Experts of a small language model.
Size: 14 layers, width 128, vocabulary 8192, 19.3M parameters.
Experts: 160 experts in each of 12 layers, a shared expert of 64 neurons.
Below are experts of layer 9 (counted from 0) of a mixture-of-experts language model. Rows are named up (a neuron's input weights, with its number) and show model dimensions 0-127. Each number is 200 + 20 x the weight over its row's rms, rounded and kept within 0 to 999.
Before each expert's rows: "comes after" lists some tokens at least twice as common just before its tokens as in all text. This comes from a sample of Wikipedia text that the model never trained on. Tokens count by the router's weight.

# expert 61
comes after: "1", "9", ".", ",", "2", "0"
up0,190,200,195,188,220,172,212,233,213,249,189,182,182,203,213,190,183,226,209,217,177,171,230,179,193,223,211,196,238,170,206,176,192,206,185,188,181,226,194,217,231,184,203,223,194,187,146,208,219,201,199,190,180,193,224,208,199,190,212,229,201,215,213,227,202,170,198,200,198,168,228,191,184,191,171,188,195,200,222,211,193,198,220,167,178,209,227,179,164,206,217,214,192,210,190,197,216,230,194,206,178,204,191,190,203,141,190,154,188,183,178,231,212,187,234,194,169,207,203,188,186,205,243,215,178,172,208,174
up1,171,236,191,187,204,231,166,192,210,181,220,177,232,222,208,206,174,211,206,209,209,222,213,177,235,209,201,193,222,201,207,193,218,209,179,203,237,164,210,231,213,204,201,188,190,186,191,218,212,207,180,194,202,180,210,204,191,172,217,225,181,205,214,224,175,211,179,161,189,209,198,184,197,203,200,217,190,210,181,232,194,217,186,181,194,212,192,192,175,200,221,184,154,173,190,186,218,187,212,177,188,160,201,227,175,185,211,210,203,165,204,195,189,196,164,198,181,207,170,182,228,183,262,180,202,174,143,170
up2,219,200,211,196,190,173,216,216,172,182,197,205,235,221,198,196,203,211,228,167,194,238,200,229,189,212,203,199,197,187,214,213,201,176,204,177,177,178,212,203,219,195,181,212,193,223,199,217,202,194,233,201,144,198,170,221,212,231,183,201,178,171,205,188,226,188,214,213,194,199,199,202,203,231,172,226,215,189,185,213,179,185,245,225,184,220,208,198,177,184,157,218,205,177,180,197,208,192,198,189,178,216,168,179,200,203,174,248,163,176,180,164,172,205,176,232,201,214,231,197,194,222,173,242,200,179,188,210
up3,199,217,183,177,200,217,216,149,206,200,186,213,213,207,218,227,176,219,161,181,205,215,166,213,182,226,189,209,193,195,232,174,182,186,183,182,203,200,181,179,214,244,204,208,199,218,189,190,170,179,222,204,196,202,190,159,211,174,215,189,184,151,235,198,201,205,201,196,228,207,174,178,188,170,239,230,185,177,214,218,212,236,194,158,230,191,210,172,167,232,212,218,174,209,209,193,204,162,217,186,204,165,175,193,225,201,219,182,192,181,208,210,219,194,203,185,180,205,226,189,214,208,213,205,209,227,208,177
up4,190,164,220,204,218,215,220,218,205,237,196,223,163,227,189,187,206,233,224,186,199,189,175,200,193,173,205,217,152,223,199,221,247,168,214,208,197,205,206,184,191,182,176,214,214,222,187,202,185,191,202,217,211,222,203,210,221,207,180,212,244,239,194,192,190,209,227,201,206,180,202,204,195,175,232,239,203,187,213,197,200,196,196,191,222,194,172,154,182,206,214,181,179,210,203,215,185,210,193,204,182,196,203,194,205,192,227,174,177,223,211,226,192,191,193,203,227,196,224,172,261,235,211,161,212,221,229,216
up5,193,191,221,193,224,153,190,184,188,162,187,177,184,207,192,169,181,189,181,171,200,200,227,197,187,209,228,196,226,175,192,217,191,165,248,212,217,225,185,192,180,205,207,193,191,190,187,203,215,215,195,202,199,192,191,200,203,227,195,236,176,206,231,186,224,199,182,170,225,208,212,201,208,178,211,177,202,157,183,186,219,216,216,171,175,212,203,192,187,224,204,221,225,184,238,194,208,209,181,211,191,221,210,184,195,222,190,245,241,219,181,205,225,207,204,203,185,225,177,260,199,168,214,183,220,224,235,214
up6,200,202,197,247,208,221,177,201,173,193,171,240,159,188,170,204,192,208,214,195,174,190,202,195,178,191,213,170,160,182,187,187,182,209,208,150,199,229,192,189,223,220,231,198,214,212,227,182,182,228,208,226,193,208,216,228,170,208,204,215,203,154,211,177,172,214,197,233,188,220,187,203,213,235,176,188,194,180,185,168,196,183,158,175,202,176,222,180,199,205,223,206,188,211,239,183,205,180,200,217,198,230,213,211,201,199,186,202,211,191,187,244,179,195,194,168,198,187,222,189,174,221,201,213,197,228,181,195
up7,205,223,135,213,250,224,194,168,190,213,192,186,174,190,215,190,209,197,214,169,200,210,200,180,195,237,225,206,221,204,205,192,193,204,203,198,197,186,225,212,186,195,219,194,175,182,191,242,228,234,191,181,260,188,202,189,191,211,229,193,188,203,236,193,210,191,191,183,197,229,209,211,176,177,208,183,221,204,215,177,221,221,177,202,169,225,207,223,209,194,188,163,200,203,218,254,206,194,196,182,172,190,209,191,193,190,177,239,229,195,204,200,222,217,182,235,199,210,193,239,190,173,221,198,195,215,209,187
up8,180,179,210,184,241,199,213,206,188,234,202,192,193,214,190,214,250,209,241,210,211,176,205,170,186,201,193,208,218,240,197,197,214,222,186,162,171,209,169,207,206,206,208,198,231,197,226,201,201,206,183,167,178,183,226,219,219,208,216,211,205,221,213,186,225,207,174,206,189,184,189,179,209,243,194,212,219,225,192,224,198,180,194,201,207,207,218,215,207,179,180,211,173,198,217,154,196,205,176,191,202,197,221,173,207,231,198,154,208,230,166,196,234,233,172,194,180,212,180,232,236,171,194,205,180,193,176,188
up9,142,189,205,170,207,185,204,214,207,210,217,236,181,192,228,199,201,181,210,209,206,199,182,197,228,196,200,202,207,211,187,221,225,198,185,178,184,207,193,194,202,195,197,252,186,206,221,228,207,200,201,172,205,243,206,153,170,216,181,239,208,220,218,223,202,225,229,186,159,230,202,173,223,204,199,220,192,181,203,179,188,156,181,204,193,193,194,190,193,202,195,203,202,204,162,204,187,187,236,141,166,197,203,204,193,178,205,192,219,209,214,219,219,190,179,206,206,192,241,194,232,220,225,232,207,189,197,176
up10,233,171,172,181,195,200,177,217,214,218,220,194,188,222,216,189,187,225,204,211,218,165,198,217,186,220,208,171,201,172,221,226,164,224,222,181,209,213,211,189,195,229,191,211,207,212,179,207,215,193,249,200,214,197,168,210,198,213,192,223,180,212,253,207,191,195,146,183,207,176,206,178,173,169,192,223,154,231,190,211,204,172,182,170,203,229,177,192,221,212,204,186,167,199,219,188,224,195,216,232,175,206,221,177,196,192,202,214,169,192,226,221,195,184,184,223,168,185,189,212,202,221,178,197,208,213,180,206
up11,196,227,225,212,212,205,170,184,188,178,210,191,215,215,219,185,190,205,214,189,219,177,182,188,200,158,193,179,206,236,189,193,164,206,231,190,207,243,189,207,233,167,208,167,211,205,260,223,167,175,209,214,202,230,174,219,187,191,209,217,220,170,199,201,203,205,230,200,183,209,201,180,228,154,212,161,221,208,226,200,226,184,197,193,200,204,213,191,185,196,192,225,181,199,209,217,202,224,174,172,180,191,195,237,181,199,190,159,206,233,200,207,175,173,215,218,178,213,211,207,227,173,192,199,175,196,180,211
up12,184,199,176,211,208,202,180,221,189,218,184,223,168,224,202,200,205,207,188,233,235,226,199,205,200,192,207,197,215,234,189,183,175,200,191,215,193,189,217,185,228,211,200,230,196,211,181,183,202,217,186,204,193,209,209,178,207,225,187,209,227,201,181,185,205,167,207,185,218,189,191,206,223,219,178,206,152,195,192,210,201,208,221,143,172,213,167,209,212,203,189,177,246,194,175,192,184,207,167,167,237,203,218,233,188,223,207,158,237,197,187,199,206,207,179,196,173,210,193,251,240,236,225,184,196,204,237,198
up13,199,203,191,221,180,197,205,216,225,220,201,179,196,213,235,213,187,210,176,261,180,178,184,179,193,205,218,170,231,175,197,225,159,173,236,216,179,226,164,194,234,215,198,202,190,198,218,192,207,217,198,187,195,210,201,195,188,175,168,226,209,175,214,179,183,186,196,189,188,244,189,173,199,209,192,193,191,197,195,204,188,216,195,169,173,173,177,193,207,219,203,185,163,248,230,201,200,182,185,191,204,204,248,178,165,211,214,192,198,216,202,177,210,185,212,245,212,227,184,207,163,188,182,199,227,192,199,205
up14,200,194,193,164,145,172,184,212,244,170,227,230,208,196,224,213,230,176,192,226,202,183,218,209,210,202,213,167,187,186,204,176,209,167,193,180,173,201,234,202,191,183,239,193,218,197,201,225,197,177,212,186,197,223,213,191,200,201,176,156,206,225,183,186,225,235,202,224,212,203,236,195,168,192,191,192,240,165,193,206,170,221,220,184,195,183,212,199,183,162,203,203,207,220,159,213,195,234,183,211,202,204,183,185,228,204,207,226,215,188,162,167,203,168,193,194,199,187,209,197,210,191,214,211,197,186,195,215
up15,187,206,194,195,185,183,215,165,176,196,234,174,204,217,218,205,201,211,242,188,178,195,179,183,189,210,199,181,207,191,177,185,197,173,199,189,165,165,168,178,202,197,245,225,201,219,181,145,165,196,239,154,183,189,187,196,186,205,215,198,198,180,180,208,191,242,201,222,193,178,185,191,185,226,185,201,200,175,194,214,201,209,211,178,210,191,213,150,195,181,229,221,196,186,202,171,193,168,217,230,199,216,219,180,207,206,188,183,178,182,209,198,207,170,237,200,249,198,198,189,174,196,233,201,203,221,202,201
up16,185,203,212,223,179,215,204,223,192,222,242,245,174,218,161,177,211,225,149,221,215,226,199,211,227,156,187,209,219,205,211,200,195,204,191,201,182,219,196,199,198,212,196,219,195,204,164,213,211,213,216,206,199,211,214,184,213,166,224,209,226,205,196,192,214,202,206,232,221,204,200,199,224,193,180,174,247,217,178,208,227,190,225,169,170,233,212,219,225,240,176,189,171,216,194,208,199,235,220,185,196,201,214,183,234,206,228,197,224,202,188,192,194,178,223,165,207,194,208,245,230,209,196,185,208,191,201,217
up17,173,210,202,213,212,212,190,157,195,203,210,208,213,222,227,191,213,197,152,217,200,192,210,225,201,212,187,199,179,209,160,165,206,188,193,206,218,190,200,223,202,198,204,221,193,212,203,179,183,236,239,179,230,210,187,192,219,202,214,249,216,185,166,188,212,221,175,232,196,194,208,214,171,195,216,209,202,209,163,164,222,202,202,169,151,206,177,194,227,215,234,202,193,172,196,194,196,197,198,192,195,208,196,175,189,197,159,172,194,164,209,227,211,214,191,204,233,173,199,255,200,200,218,188,213,218,161,208
up18,222,201,207,219,191,164,210,186,192,194,191,180,178,203,178,202,180,207,204,223,232,211,186,212,170,174,205,212,200,242,204,192,201,203,198,242,186,175,215,211,206,217,240,220,196,163,225,216,168,207,187,237,239,201,201,211,197,186,205,232,207,223,212,209,208,188,232,184,216,197,218,172,195,194,189,193,209,187,182,175,195,221,234,196,233,189,200,215,207,168,234,213,194,208,206,257,173,170,212,200,195,198,184,196,168,235,219,200,178,156,184,210,179,154,202,196,217,185,187,222,188,188,170,166,183,206,196,186
up19,232,199,200,206,239,216,201,214,204,199,188,219,212,223,219,241,204,201,186,200,189,178,162,155,207,177,142,252,186,180,230,201,168,195,186,239,202,169,202,179,207,211,234,207,172,200,205,176,211,185,226,193,198,185,207,179,165,218,209,203,185,210,169,187,191,201,199,205,195,241,214,223,209,201,219,233,217,212,229,213,183,169,196,189,206,221,193,184,177,195,200,190,197,210,193,178,207,178,200,203,230,192,232,219,172,200,189,156,198,175,194,188,199,224,202,189,180,194,183,186,221,226,154,192,204,206,184,205
up20,217,196,210,213,200,179,194,194,205,180,181,201,170,170,205,183,193,193,195,212,212,212,200,193,192,220,240,195,220,201,196,240,165,213,216,192,176,220,211,181,173,210,203,198,200,203,189,166,220,202,186,209,212,186,232,212,197,176,188,190,198,161,164,183,195,177,173,202,208,202,173,229,222,212,197,213,189,184,193,192,184,181,209,220,180,189,142,220,162,193,207,207,180,177,166,198,179,230,195,194,170,244,220,221,216,183,208,156,203,170,203,209,211,242,219,190,164,188,203,181,226,164,214,201,195,251,194,208
up21,189,189,218,222,190,209,218,226,164,209,223,178,210,186,202,196,181,186,192,240,232,178,221,201,184,207,203,212,188,176,193,180,188,216,198,204,217,174,152,180,199,206,210,185,177,232,195,177,187,196,215,192,180,207,211,227,187,208,198,243,199,217,217,172,209,193,206,154,208,189,185,181,181,261,197,182,214,186,170,173,212,193,216,166,182,206,224,204,246,206,200,231,191,201,157,230,197,186,186,227,207,213,198,185,229,185,184,187,212,182,219,167,210,181,200,195,210,196,186,199,171,215,235,227,240,199,191,185
up22,180,188,191,183,205,212,213,209,204,200,211,231,224,203,216,209,194,177,210,190,177,178,204,185,184,185,228,186,233,200,223,175,190,217,190,224,209,188,182,217,167,195,208,186,184,214,190,178,188,205,228,198,182,225,180,214,172,191,183,184,231,222,229,230,215,211,154,192,211,252,193,195,230,178,175,193,188,227,229,177,216,187,202,175,206,195,211,212,180,162,195,203,193,202,218,237,206,183,183,193,202,195,192,173,198,194,213,229,217,237,239,213,237,159,226,254,168,200,194,213,196,200,216,202,206,225,204,163
up23,199,236,185,197,171,160,198,209,170,192,186,185,196,210,172,191,218,188,178,234,215,196,176,217,182,178,214,204,215,196,216,165,175,214,195,240,223,225,207,187,235,210,207,168,169,198,207,207,213,204,200,212,223,236,204,182,184,198,195,190,218,220,181,164,178,172,207,188,179,219,199,189,231,187,216,191,223,192,199,213,202,224,248,195,165,217,176,198,190,221,189,193,154,168,178,201,200,208,193,230,224,192,222,206,219,183,219,185,201,211,207,221,226,216,185,204,200,240,193,184,192,224,205,217,162,178,165,169
up24,210,193,189,209,192,201,213,165,215,206,199,173,185,205,223,222,201,193,182,207,221,222,201,180,217,173,154,218,219,198,216,215,215,216,191,209,182,235,198,207,207,189,178,177,187,205,170,204,231,199,183,184,167,188,207,202,179,168,165,213,188,165,139,190,185,212,195,197,185,192,193,233,197,167,219,194,215,186,193,218,186,178,190,159,206,184,208,246,219,193,180,190,188,201,192,237,167,199,176,183,244,180,204,180,151,193,202,157,204,199,197,185,200,201,188,187,204,218,230,200,221,201,168,198,219,187,233,185
up25,188,156,184,179,163,205,190,210,173,197,208,212,221,163,214,199,192,204,186,207,171,171,192,198,119,214,183,190,190,184,182,229,179,199,187,231,211,185,183,223,179,175,162,223,181,209,212,186,211,207,207,194,206,245,172,199,215,196,202,205,221,143,197,176,209,201,200,193,217,179,220,187,168,222,174,214,202,195,204,213,210,184,190,197,212,226,170,212,221,214,192,199,187,185,223,227,162,208,221,197,205,214,223,195,216,227,194,187,194,186,236,190,172,204,197,225,173,217,201,199,170,190,201,199,224,216,186,217
up26,206,185,161,210,219,198,203,199,205,208,206,198,169,180,210,205,238,190,230,176,214,192,224,211,227,205,222,202,220,235,216,131,223,200,176,180,194,202,240,171,218,249,197,187,228,185,202,191,199,233,178,211,221,185,197,212,193,197,167,194,184,164,223,200,183,189,221,207,242,242,207,214,177,196,162,210,179,194,179,195,187,219,206,202,208,218,187,214,196,186,210,179,176,183,210,196,210,232,227,185,208,236,170,190,195,201,198,200,192,236,194,206,233,226,183,199,195,191,215,217,187,232,222,200,182,201,199,184
up27,235,185,191,174,190,204,169,207,168,205,215,203,177,215,222,209,196,192,160,190,201,211,207,211,211,197,211,212,136,200,190,209,214,183,175,211,173,200,220,204,213,232,204,207,199,218,208,204,214,200,196,249,178,196,179,214,208,200,168,203,172,210,228,196,177,195,180,205,204,194,196,176,217,186,202,194,199,220,199,269,195,195,203,201,179,167,195,209,180,232,217,218,202,232,171,209,194,212,232,186,202,195,196,217,225,215,208,198,222,159,229,209,184,197,165,201,177,177,202,246,214,190,206,183,210,169,212,254
up28,231,192,218,185,199,195,192,197,183,182,177,212,213,206,219,175,233,200,209,159,211,170,199,208,195,238,174,189,198,188,229,180,178,214,226,195,213,197,200,246,192,207,176,196,233,230,218,214,173,168,205,198,183,229,231,205,160,215,229,207,191,240,206,203,204,172,207,221,195,191,190,217,194,190,218,214,205,237,218,223,216,186,218,204,192,206,197,181,224,224,212,200,238,185,209,213,221,158,201,224,189,189,201,179,251,174,207,187,228,201,212,246,226,213,189,206,207,181,220,213,186,215,186,176,209,203,166,223
up29,209,201,200,202,208,201,227,196,203,180,198,197,197,222,208,187,198,218,176,166,198,209,178,193,251,205,196,189,218,221,179,200,195,195,205,175,219,211,195,182,205,197,178,234,198,206,188,216,230,181,163,169,126,214,206,168,214,216,236,207,207,197,180,194,208,186,206,201,212,169,195,187,197,251,203,180,209,183,215,214,233,176,189,131,189,219,212,233,185,191,209,169,189,218,212,193,177,197,191,181,220,207,224,180,173,213,206,195,201,165,205,194,180,192,218,220,228,192,230,198,227,221,197,194,214,193,181,167
up30,213,144,193,177,177,172,242,213,216,195,247,177,195,244,208,206,207,181,229,202,198,198,198,175,216,190,166,193,190,228,200,202,187,212,214,203,227,200,223,199,209,231,218,156,191,222,225,207,213,179,190,193,156,156,210,213,201,212,193,210,218,190,208,213,191,184,194,202,206,197,211,130,207,186,207,185,189,223,210,224,228,212,227,189,201,189,200,187,193,187,207,205,197,209,204,186,193,196,169,207,175,206,211,197,166,241,219,210,172,198,236,213,183,248,189,195,222,201,220,200,205,210,208,220,185,189,181,216
up31,220,190,198,204,204,162,208,209,221,211,206,216,184,203,211,198,181,198,193,192,171,205,216,205,174,196,191,183,211,198,179,172,204,186,147,208,239,207,210,207,247,194,212,192,211,156,193,204,209,213,219,159,194,217,241,190,186,212,198,214,191,224,204,200,223,225,203,178,230,212,209,221,196,235,200,190,220,218,206,200,227,172,208,188,182,208,247,189,204,202,215,199,176,185,182,209,218,175,185,191,213,182,181,213,226,185,220,201,182,151,164,203,193,182,205,181,216,260,249,186,156,229,198,196,190,199,196,204